config.toml
n_experts = 32
d_expert = 160
activation = "mish"
normalize_top_k = false
balance_loss = 0.00746
init_std_router = 0.0266
norm = "rmsnorm"
norm_eps = 1e-05
optimizer = "muon_variant"
beta1 = 0.95
batch_tokens = [32768, 65536, 131072]
seq_len = 512
dataset = "wikipedia_en"
Below are experts of layer 5 (counted from 0) of a mixture-of-experts language model. Rows are named router (the router's row for the expert) and show model dimensions 0-191. Each number is 500 + 40 x the weight over its row's rms, rounded and kept within 0 to 999. Numbers have three digits each.
After each expert's rows: a language model's description of what the expert responds to; "mostly gets" lists some tokens that are sent to it at least half of the time. This comes from a sample of Wikipedia text that the model never trained on.

# expert 24
router:505443541531498507559526548507486534545533556524440558533522550507549477517408506500505533487535507508516499438483439485416496549522467431489526578550432530482481508462482427583482486521519507523500476470523500511547475500498541484492500477467551498505504518448462466482558438458509516491506535424515538507475481475475568509505524523504475499513559456547544522408569566589527435511453457508469485539498557515456553494582533485542511426585517545490504486464449499506496492509438468460470530519490552530521445485534572531438490469470499467543485531516466511488540590487438498526
What it handles: Month names in full dates, like 13 June 1951 or On October 25, 2012, plus quotation marks and commas.
mostly gets: "\"", " October", " September", " July", " May", " March"

# expert 0
router:457458569482523466460466503405430478499491467519472543581460444412485568543464534501553538549536537468540506574549463499497506531541451538465451502514436550541472463451419494550495523546512444526444552465481499520530475527506558441449526461493436523571519496468559492444530447509487430520498543436522581545532478474479550528484511480565543436459542431552579472490514530509490498522478474468512540494476486550461518450489475461454442434509463537512487464458457565441505464537479476494516451489495518541431470452585507438456472515458484420542540475562450574436521503499472451474
What it handles: Mixed function words and first names, strongest on "do" after "what to", plus is, not, if and names like Roger, Robin.
mostly gets: " Chris", " do", " Gl", " Language:", " Forbes", " does"

# expert 31
router:465446582448520545470482524486414487527501463495460587573517538452474492530508546571546508570548554477577516540556455529465523560538523522514461510532462544529462495466470487544495507527508472539416487408491463497561458549549515467478475480490517531548495503492509527422538443457504474470484518454554567551516433468439563557488526507542495458471546452505533485453497535519452436576432525484526535499447512519463535440503485448487439464560458576488496441455492505440456466571419478492497466497536555519478429482553481495524565524474496453514527449552449567479565516490454486471
What it handles: Line breaks and dashes ending taxonomy or infobox entries, table pipes, and sentence-ending pieces like champions., 4,, 8.5%.
mostly gets: " mi)", " medal", " Arthropoda", " (1)", " bass", " Bass"

# expert 13
router:447480533523492537456474509443471493559498528447494524536514474441517471548508525502492536557574505466529474543518453473495490533564464524499499538471478581550465475498518480536480455536652480499432501429432492467508523517449565468471489455488514533538494549477514498501614472484504422504398501464511520521552468481459535493496450473539480388500520433514503477462475548525480484550489492443464512501420560519496504455530483470511465447506490560514491479515382534473506462509437464452493459505555473534497501525541525490489445526499463441535576429561488514498590518467474446450
What it handles: Later words or letters in named entities and titles, above all World War, plus League, Cup, Championship, NFL, Air Force.
mostly gets: " League", " War", " Cup", " Championship", " Air", " Bar"

# expert 11
router:473501570491536457477483502409354499538546460541443591534458520452477554541512531553479508531572528443580502522564445496489539546532504473495453523505445575546461470449505524531504435540506461528463497435469510514554476533488548448471470486491514522547503479464500493480521466524463430476516506478555558562532494437403517502528512525545543441492496454562543512472503540527468438536461520467530557501435553559466536477469466448493473477534458523500441465453464569467484464541462452481538466474533560491470469459524514436507552545471496445520543454548432532461533533459479453471
What it handles: Table cell pipes between numbers in score tables, plus sentence-initial The and common first names like Paul, Joseph, Michael.
mostly gets: " Paul", " traditional", " father", " Joseph", "ș", " Jim"

# expert 4
router:473408526488568493472504469472456505529475498445463516535530496568475512567460479562561527514514495405494535576517450447469586508535418492547496555534484487485464502466470389484540462526563500537479513464461431456498470542478571493475482464560475552541513425483522471457592505546465439531489538480531539522520457459458540495510551462497518430506499511542533516479496480507489482550523456478455502532438565507493491496459490416549496458545490535523459519439466529447483535522499413535558471455498448505447562509512574488432485488465458479488518488496479512453531575485543419482
What it handles: Nationality adjectives and country or city names, often after "the", such as French zoologist, British outposts, United States, Bulgaria.
mostly gets: " American", " States", " British", " French", " Indian", " English"

# expert 9
router:498459529504478556509503526499483489440447432490494523530436506500492463545501562547580496528571512519540571586547436533504464517473445474480458554536513492462500419497490499582466512513472479523463502425421431503526537509586512523463507447513451510525486559560527456496510543566413475475444475449482534559527475483479512530479480517569564466540613532470542444483530531496511472497475512495552496539483544564502553476487476540506491448604475509508467484537494554463403489521444523442493550562535527499508448477574502492489479547458417530577533493540479513475523510480446489446
What it handles: Tokens that end a sentence or line, such as period-fused word pieces like s., ed., )., and colons before lists.
mostly gets: "s.", ".", ").", " ===", "ed.", "\"."

# expert 21
router:492438558467552488493483513467403497564486472526470583549465518492489510539475549503542548536568554428582512580538444481468491586543509494517455512453464533546483473468450416539540527542514474527450566463495514515536431545528541442460457451470544494571500500431556477431496470484485428487458502457536571521522505480487532523505508462547522464492540468524544473446484537516477420530482515493485560528394545486456509428503437474462452477579453544473477452455457528529463509564455455504525476460531559511447492477543531453469589539488477469533526501512449559479542533481446486442
What it handles: Line breaks and the start of headings such as ==See also after name lists, plus scattered words ending clauses.
mostly gets: "udd", " JPL", " 0.00%", " Trans", " According", " cultural"

# expert 16
router:456490516501527445466418489472465484498435548550464497532485558519499529530499603596481475540494528501547533537475466533485519520588455455467442524565517521442490525452520466556491505553584450505479536503486441484546461526464521478492492460495547486516498505544482420526463510511504486510484530503549508473537483502459627530538473535466495501463559419537512495461517647513452449557495439475511520559441496489451575390484515553490492471532492508513394481497475552511466423522430509495493515486514562505512490467519495434523542546486507470543506484523506601522523517493486489500
What it handles: Plural nouns and noun suffixes ending a word, such as years, days, members, events, and pieces like -ations, -ays, -ings.
mostly gets: " years", " days", " year", " games", "ations", " members"

# expert 18
router:494469551499582489474481521464478436528505475451455607546496488470496478520508522540521508526522574474500492493532468514512454534510480532514448505539501539488456450410465480520516558556546466498448536464492496493539483565526529469478436433464523447573461482453480426450498415517456420473439553451551556539556471464456555488541486462558563497474577425555551528435501565519463496562482534494489538534446500487449580397484491441554495509534447572525500435475523557459510477542489444522492423489529522451477501480540542419493492527518489449540556476544448550417532501515474463447
What it handles: Binomial name lines in species infoboxes, pipe cells in tables, and short name word pieces like ak, Mal, Raj.
mostly gets: " Mal", " Binomial", "ak", " Am", " Br", " Raj"

# expert 17
router:511445519442467579480463581489440500502494494469443496502518507457430492509473485457481494457603547439525455486558489521485468543528487463492486511492435487502453517510501507531511486529428503497426496424461452539527452550544553483486514461509458521479479519551522547483458471515430481486478452450464485516493469475462557486533515467506496470487556404539514572442507534521503444561504523512523605468447495552534482474479432506563475498576527594474505483574493549466463544486426524495484493504521487478489410438557579489466522533436488405486533448527494580499488509539526441538
What it handles: Digit pieces of years and numbers, especially the second half of birth and death years like 18-37, (1885), and statistics.
mostly gets: "9", "40", "7", " (18", "6", "45"

# expert 15
router:463447560446512535447460510472462485544495477504460549537493519440493561529425543539525507514541537475569484532537440535470549552537492488480464545548494554557425511405478469506470512550505477522419556406496484516551482533519595429441452438473467528556502481444527467456488471473469470439497507470567558546602497450443551513529490493543499458476568436571538481454504555512462502560435534491515575503487513491435527439538432495512447463518464570498463450467467491419485442553429473470510455462546515528482500464556492455504519520453474441566530450561470539441543505487448464460
What it handles: Markdown table separator rows, bracketed numbers like (4) and .0), ±%, plus articles and spaces in ordinary prose.
mostly gets: " ±%", ".0)", ".6)", " São", " (4)", " (5)"

# expert 29
router:463456557480511543459435519458457426511523480489448569533468514484456465543539550522475504525519509446523516557535445565497543546529499520466490516523416575493474533460440478536500454565533444477452548495471507487593474531524554439449495450439499501514527484423490517445508498464474458526558506421562541549546562469510556523476487472525551433536510457565550480484523505535498522557492550492525550548402490502506512420463467514446502493560468524435470407464449545485457453521406447432500469484510516555415522445576487463503535493498515469525565469552425581469502539464494486451
What it handles: Seconds-and-N pieces of geographic coordinates like 37″N, plus (aged and (age in football squad tables.
mostly gets: " (age", " W", " (aged", "″N", "°N", " Sp"

# expert 3
router:477514509539479508489517472560493498526438482507467564528516533543492524504534501548440523529528503503495563568529439528484475584548538552519427586557468520473499496481434444475549429538508460533477480469539491509516548549578513510475463447494426483503464475423523550514523445581504524464503484439491580566523544488446509571476529527565527444476472495494509458488500489571473478505526547442419535539478489473420550466493513502502500417494495474495510490552496449402527426494465522508474486527508596545437449442568540483517484476451565419491484500561499523465565474475438504477
What it handles: Direction and side words in descriptions of buildings and places, such as west, north, front, right, often after "the" or "at".
mostly gets: " North", " north", " San", " south", " South", " near"

# expert 25
router:425452567425521525471460500452430479525501452510452540520432497457477550523500546558551518512550494461555534543562421516515523540583484472463438521511494577544427479497479442567512469553493454504411514420478527498546431520497527460455474436481477522571529530457505495458496427493496481449476531462567545541533498453482543509518503452520498422527523416550526495438512519530444469585448535433503560525418522553429541426460454446502495458596458572474468456479474519477496452537476468495513460439555471524496477443559522475443545520496466434520528470542471520462518541477463497451
What it handles: Table pipes, line breaks and dashes in stat tables and infobox lists, plus capitalised abbreviations like FRA, SUI, ESPN, DVD.
mostly gets: " \"B", " .4", " ISR", " SUI", " FRA", " ESPN"

# expert 19
router:482443519474529458497502457515444542538506455428509523540441515502485535484521562531469519567537533480497495515489409557462522519571551524434457485535430524472493461465417474482470424492493441492493502485425520541496422560493590467486494451508493463490529556473523468481472477524520528530541519457502548496496518495458560534490506504597569513427553502503515574424444538545440479548465475474539531492524557523530566426506449477497489491557481548466461490511435584531502440509492464483563526492454505491508429458477550524477518539481481496496524548537493524478555537523427432417
What it handles: Word pieces inside longer words, like in-el-igible, by-te, unco-ach-able, plus common nouns such as hand, body, air, voice, gas.
mostly gets: " hand", "rogen", " Loss", " body", " air", " voice"

# expert 8
router:496468521473530520480433510505490456511477508525409540529476493538483500527476542462600546429550554479491520556492525498520516539460485468497441484513527522572410493496496528491482466563492488505471535456506483477614504548515494476503450474484468521583516462463474470427580524488390498512553552455474551504499517421514501475477563545453524474570497469529529545449527602485520391529475470459525557462432510531479549506478557489491505468536519483541478493438462564459512491532457463473465505449495525482437515527581502430522483511492467492490489457531456550470561462457519470471
What it handles: Surnames or surname pieces right after a first name in cast lists, racing results and rosters, such as McRae, Rossi, Douglas.
mostly gets: " Racing", " McC", " Mc", "-H", " Records", " Elementary"

# expert 14
router:460435540481541481507533482468451472495495457478472564532490580519485577467466518512565559492581465538578484494536506502531527520559488462464494477562419525501449486512457539518475504519483468477474474432462480557516474491552527462466487483511517527518517494506528496458485491519548514510441512516470452476490468451455496500458503522503474467462581475522523591523503472520456430538533493488448557520460468515505503476557476439525431490581514572515455508476467490492497493549449459502499438525471549483499375480517501461551432510512568499540493471552449565446556521575502474490
What it handles: Articles a, an, the after is, was or a comma, introducing descriptions like a librarian, an expansion team.
mostly gets: " a", " an", " A", " An", " \"A", " Nominated"

# expert 20
router:496462570485514439436446519579456442511550461506443527522468489447468476558479534557496480508548553478545524517575457445487502490563487434524483534563455559513481464505465424541495538531535501435506510450449475595519537549478523449472453431491467476522538542446571491468514489502512438449521504504503533554561466474474535528580459550513507494481491461534539442485485535513450478544496623460542529583500516485489545492511475486524479473532453480516476485466494553473448493552428469466464397455577502512476535486552486471484524519538457418563560445537510561482515545481410491474
What it handles: The Website: label in infobox lists, plus line breaks and name pieces in football squad tables, like Dmitri, Mit-rofan.
mostly gets: "ă", " Website:", " (Japanese:", " Walter", " Mike", " Joe"

# expert 12
router:431494522408528515418480539473474480559557453477482522501477563499524573517557507495482497533545478442525517519512480483438449508487564425504470496512469477481495492486496522461501432543535484521423544518486473508515533508407532466436485448520489476534505506494590422457563524453472488478509478474516509492548457542479536562477487558587456514496479476498525438517479567610480461508446500432530537526474501480504567512504420470553433416533471557496515472550464508473539467510477481531488433517510515585486489426479532545494458517498517503501517469559540495430548554513515496465
What it handles: Degree and contrast words inside noun or adjective phrases, such as more, less, such, rather, but, plus mid-word pieces like -p, ally.
mostly gets: " more", " less", "-p", " very", " such", " too"

# expert 22
router:496504540452524502502455527530455445598547463519474554532493495496487520510547547530505515505570473493516481496557541582510583518621562545559469468502468547505519492477520480477510539492537481514396551459551481540545465499510488450463492494487472514498566462425524502486583498538443498461458520501514529595537489466494531522510442580509498493580545393526550451487477575467529504525466540513518527571473466510423460431471495469464491510521437492515504484443521572469483481574502494590546454460485443438476581454517505504520512520529466434510510475531459534518541470470520498493
What it handles: Standalone numbers, mostly two-digit, in tables, scores, goal minutes and census text, such as 65 years, 30', 19, 1992.
mostly gets: " 30", " 29", " 28", " 34", " 100", " 36"

# expert 2
router:492446579476522515459490525436443510513486477470452549593477536425471504544474542506555496509560514427541523563550483566483505513567450494498447547531447564560505492460479492527519461536509474511448535495484519475550450490540557446417456453507481477521502504495532453474518457515503499485506502453522543556527448457430572529503525487536561473489510438492566440480453527552471449531476510489505587475420487558426576443527419483483487474592431527501445465456427555493478436569436461466483469477532509581466457505511510457491521509464494427559543481503438541469519491439483471450
What it handles: Mixed: vowel pieces inside foreign names in sports tables (Serv-i-à, Steff-i), plus common nouns, modals and function words in prose.
mostly gets: " —N/a", " Candidate", " round)", "i", " should", " Li"

# expert 28
router:434471526495523488483472524487408464583520456483450565535470481456432553525547572530548579524557537453577504526572489551483543571540552494459455545536435543540508460475484457568534498487545450498470534473453480476531509569496550439462504428521498541542489501489504479465519473553493458495459505472499575526589542481482506531515507530587489456547514456557559470453518508548498478505472482442562578554468506553509552462536494484482510481509487528476437453435477548479471489554428433534511470515574507531439501451530501443528538480501482437540519499496493572503549546506444487430
What it handles: Article-title = signs, table pipes and infobox field labels like Born:, Genus:, Launched:, by:, plus first names such as Alan, Jonathan.
mostly gets: "=", " Born:", " name:", " Genus:", " by:", " birth:"

# expert 26
router:444500543442500487434488543504527518503524425604472569525573518546460482558483499558457479527510483497539495500493557444545530536529523499487482475528472529553446540490503441540533438518511456520434536459517486424572445492566531491478525451460472509530531460435465434488537406536509498513461506448499520544560408472482552460437479528522541459467523510530525487510453554485494435541538534546531546521466470499488517412491530426547459462499563536513428440528488491476501492571484487535476477568526525505475499480538474516558476550452489473544535459524435527507514614506405444457
What it handles: Subject pronouns and auxiliaries in biographical prose, such as he, she, it, has, had, also, as in he has been.
mostly gets: " it", " has", " had", " he", " have", " He"

# expert 1
router:470460554467557516447482515457426483537498468488468554576536520491467490538510533569547547515547529517519487548528438509492503509578476494487461557517457540545449490444455454527505482566455456524432523454474505497571444566537571409478493433496450502530531498467529496452508484509477486475490539431570537544574475489444500517515479484557525502505529459525558547442457578489489447550426513463468562526469547578430521426543429509512471494577474566531473424465459534490488458489440465518476464479489516567456459500560504456523528543494432426526565439539490535450567547474477489486
What it handles: Line breaks, table pipes, dashes and common function words in lists and tables, plus infobox labels like Kingdom:, Director, Governor.
mostly gets: "/km^{2}", " Kingdom:", " (DST):", " Outstanding", " Santa", " Director"

# expert 7
router:479437560499483479470466528428414514527469437499471531548502538456471543552468529565537540556544519450572537526570410518481528547553499520523444518519441543568460417428444439537537478542511502504422510414469473477546431519532536434453505444454484524497532453524538464461511487484449469484484496458494549580490487494447560496528486493545584465477519444545551516465507598512494442553460481495519593521458504475516482453477477472482503454544470501511450439505513477460521501549427486483562459477518558550455518499526550472464563496466517457515514454553497526459555489505484415440
What it handles: Prepositions and verbs after a clause in ship and military reports, such as driven ashore at, foundered in, purchased by, launched.
mostly gets: " La", " \\", "idae", " Ba", " civil", " mission"

# expert 5
router:501494559413543383453453494438468495488546478447470525535492566455456478537502565531505499615529533463532532544476483494529451536490554470531514581527454531447479491497439497491543501522485464530480504451497488492505480503481519461475463460554469468495485523476506475453493508473480448410533575497532532532538451483458513469530507511489517486434596443549513516483551565511528509507501578447525553533485428515448574470480442487547510510533510519453487448484455562475545458528457472458493426556534545518499535467569555423498470475479580481518532465528489562479485539489500443467
What it handles: Short syllable pieces inside foreign or rare words and names, such as re in Andre and Dreiersenat, ro, ne, e.
mostly gets: "re", "ro", "e", "ne", " De", "he"

# expert 23
router:477486529488496454444466585597437515551566556472501502559487480518443544518518517538475514477548535482556511452540538526494510595505540444469513563431415572512479513487484463473498492582516409576464513469493500565493516567493515492461477445550488562529540505519585552447520528511481440488489585492493531514511511469455520549481520480512502490491467499565548489434485535515466508442439449522443494479500495502504540458469477374530505493514449512544485554462497541540451509467469469541429470476553460548465463477537536516540457499435529437499516470543471512537530524438493492548
What it handles: First token after a line break or pipe in lists and tables: Location, dates, player positions MF, DF, GK, party names.
mostly gets: " MF", " DF", "Personal", " SR", " FW", "Scientific"

# expert 27
router:499392542506544459448491509426478394490482564563469522530473519524513484543467530547498572537522569474496446509512484496496461516519541536426493531522448533489498454539490434473458469527441570579430569482470486497501446494534554491462496494502502517560538458517461494498512472479494475457532505548550550562523554497498517498519524526462537458477540472541467484490506446522515460538435430450490598573470451489507524492504463499468449538544474506532464463482502548468473528541424431477465503451478518532493573494559565448571497525473560461472523467555483535507571517426453486479
What it handles: Mostly the preposition "of" after nouns in names and phrases, like Grand Duchy of, one of, plus for, de, von.
mostly gets: " of", " de", " for", " von", " For", " Of"

# expert 6
router:476494487488552495525471598508446549531479486536455560529474525501498502526560468489550563502552488468580551508496517508465495532481455477488489443467473553469439420400555512504499539500438471473513524466473475491502454494475523464507474417474475459534466533549528525450513496575458477482484575477550501513519567426486471573588479428502463465497476486538543554490484526472456444516483533463504539503498438564423539519502504443441463528543449497502488453474532490453497517527486480537483504480508534503498448519581499508544533540483551491510545485522427515500471474491453479470
What it handles: Past-tense verbs after a subject in biographies and plots, like joined, said, played, plus the ″E and ″W closing coordinates.
mostly gets: " joined", " sent", " wrote", " said", " felt", " returned"

# expert 30
router:499492564444565450462453531472469526507451500515528512480488499413495487541536547519582513546516556468571533499551502462481550533501516470496467444458473513493453462507494504565479525569562451530481538453526521447524396499533511457416524510512476524536492551457537423473571402517509425525462523466516524491540530483436531477461511474542506508478611404557528452502576512471431464529439476481567499460465538511469519456455460492525503459525478505562460484475473511497463511525435491521555483479508526495482494498525527469462526503499509484530488500554465478401513535486512511450
What it handles: Number words and digits counting things in sports and results, such as top four, three appearances, scores like 1–0, million.
mostly gets: " million", " six", "8%", " several", " four", " yards"

# expert 10
router:517466486458509516408498496546433474502414501517506527539432521510513509612501540520524442465505500440505526507548432481467542530573537544568470476522482558454502459441404513580526514494477458552471471454527481457524439506473524499470488475513542490528550515447551446457484487507506442512499483468610545528537558464466533597439473512561521467499489518485500513431448559475429502554470522464513459516469507517469570421487439545481470469535458521488505446451470544484508513507458471476539460548553554530473489470545455443536475520468544487593471469502492619475503528498420483516
What it handles: Connecting words in running prose, mostly and, to, with, from, but, than, through, into, as, before a noun phrase.
mostly gets: " but", " through", " than", " and", " into", " like"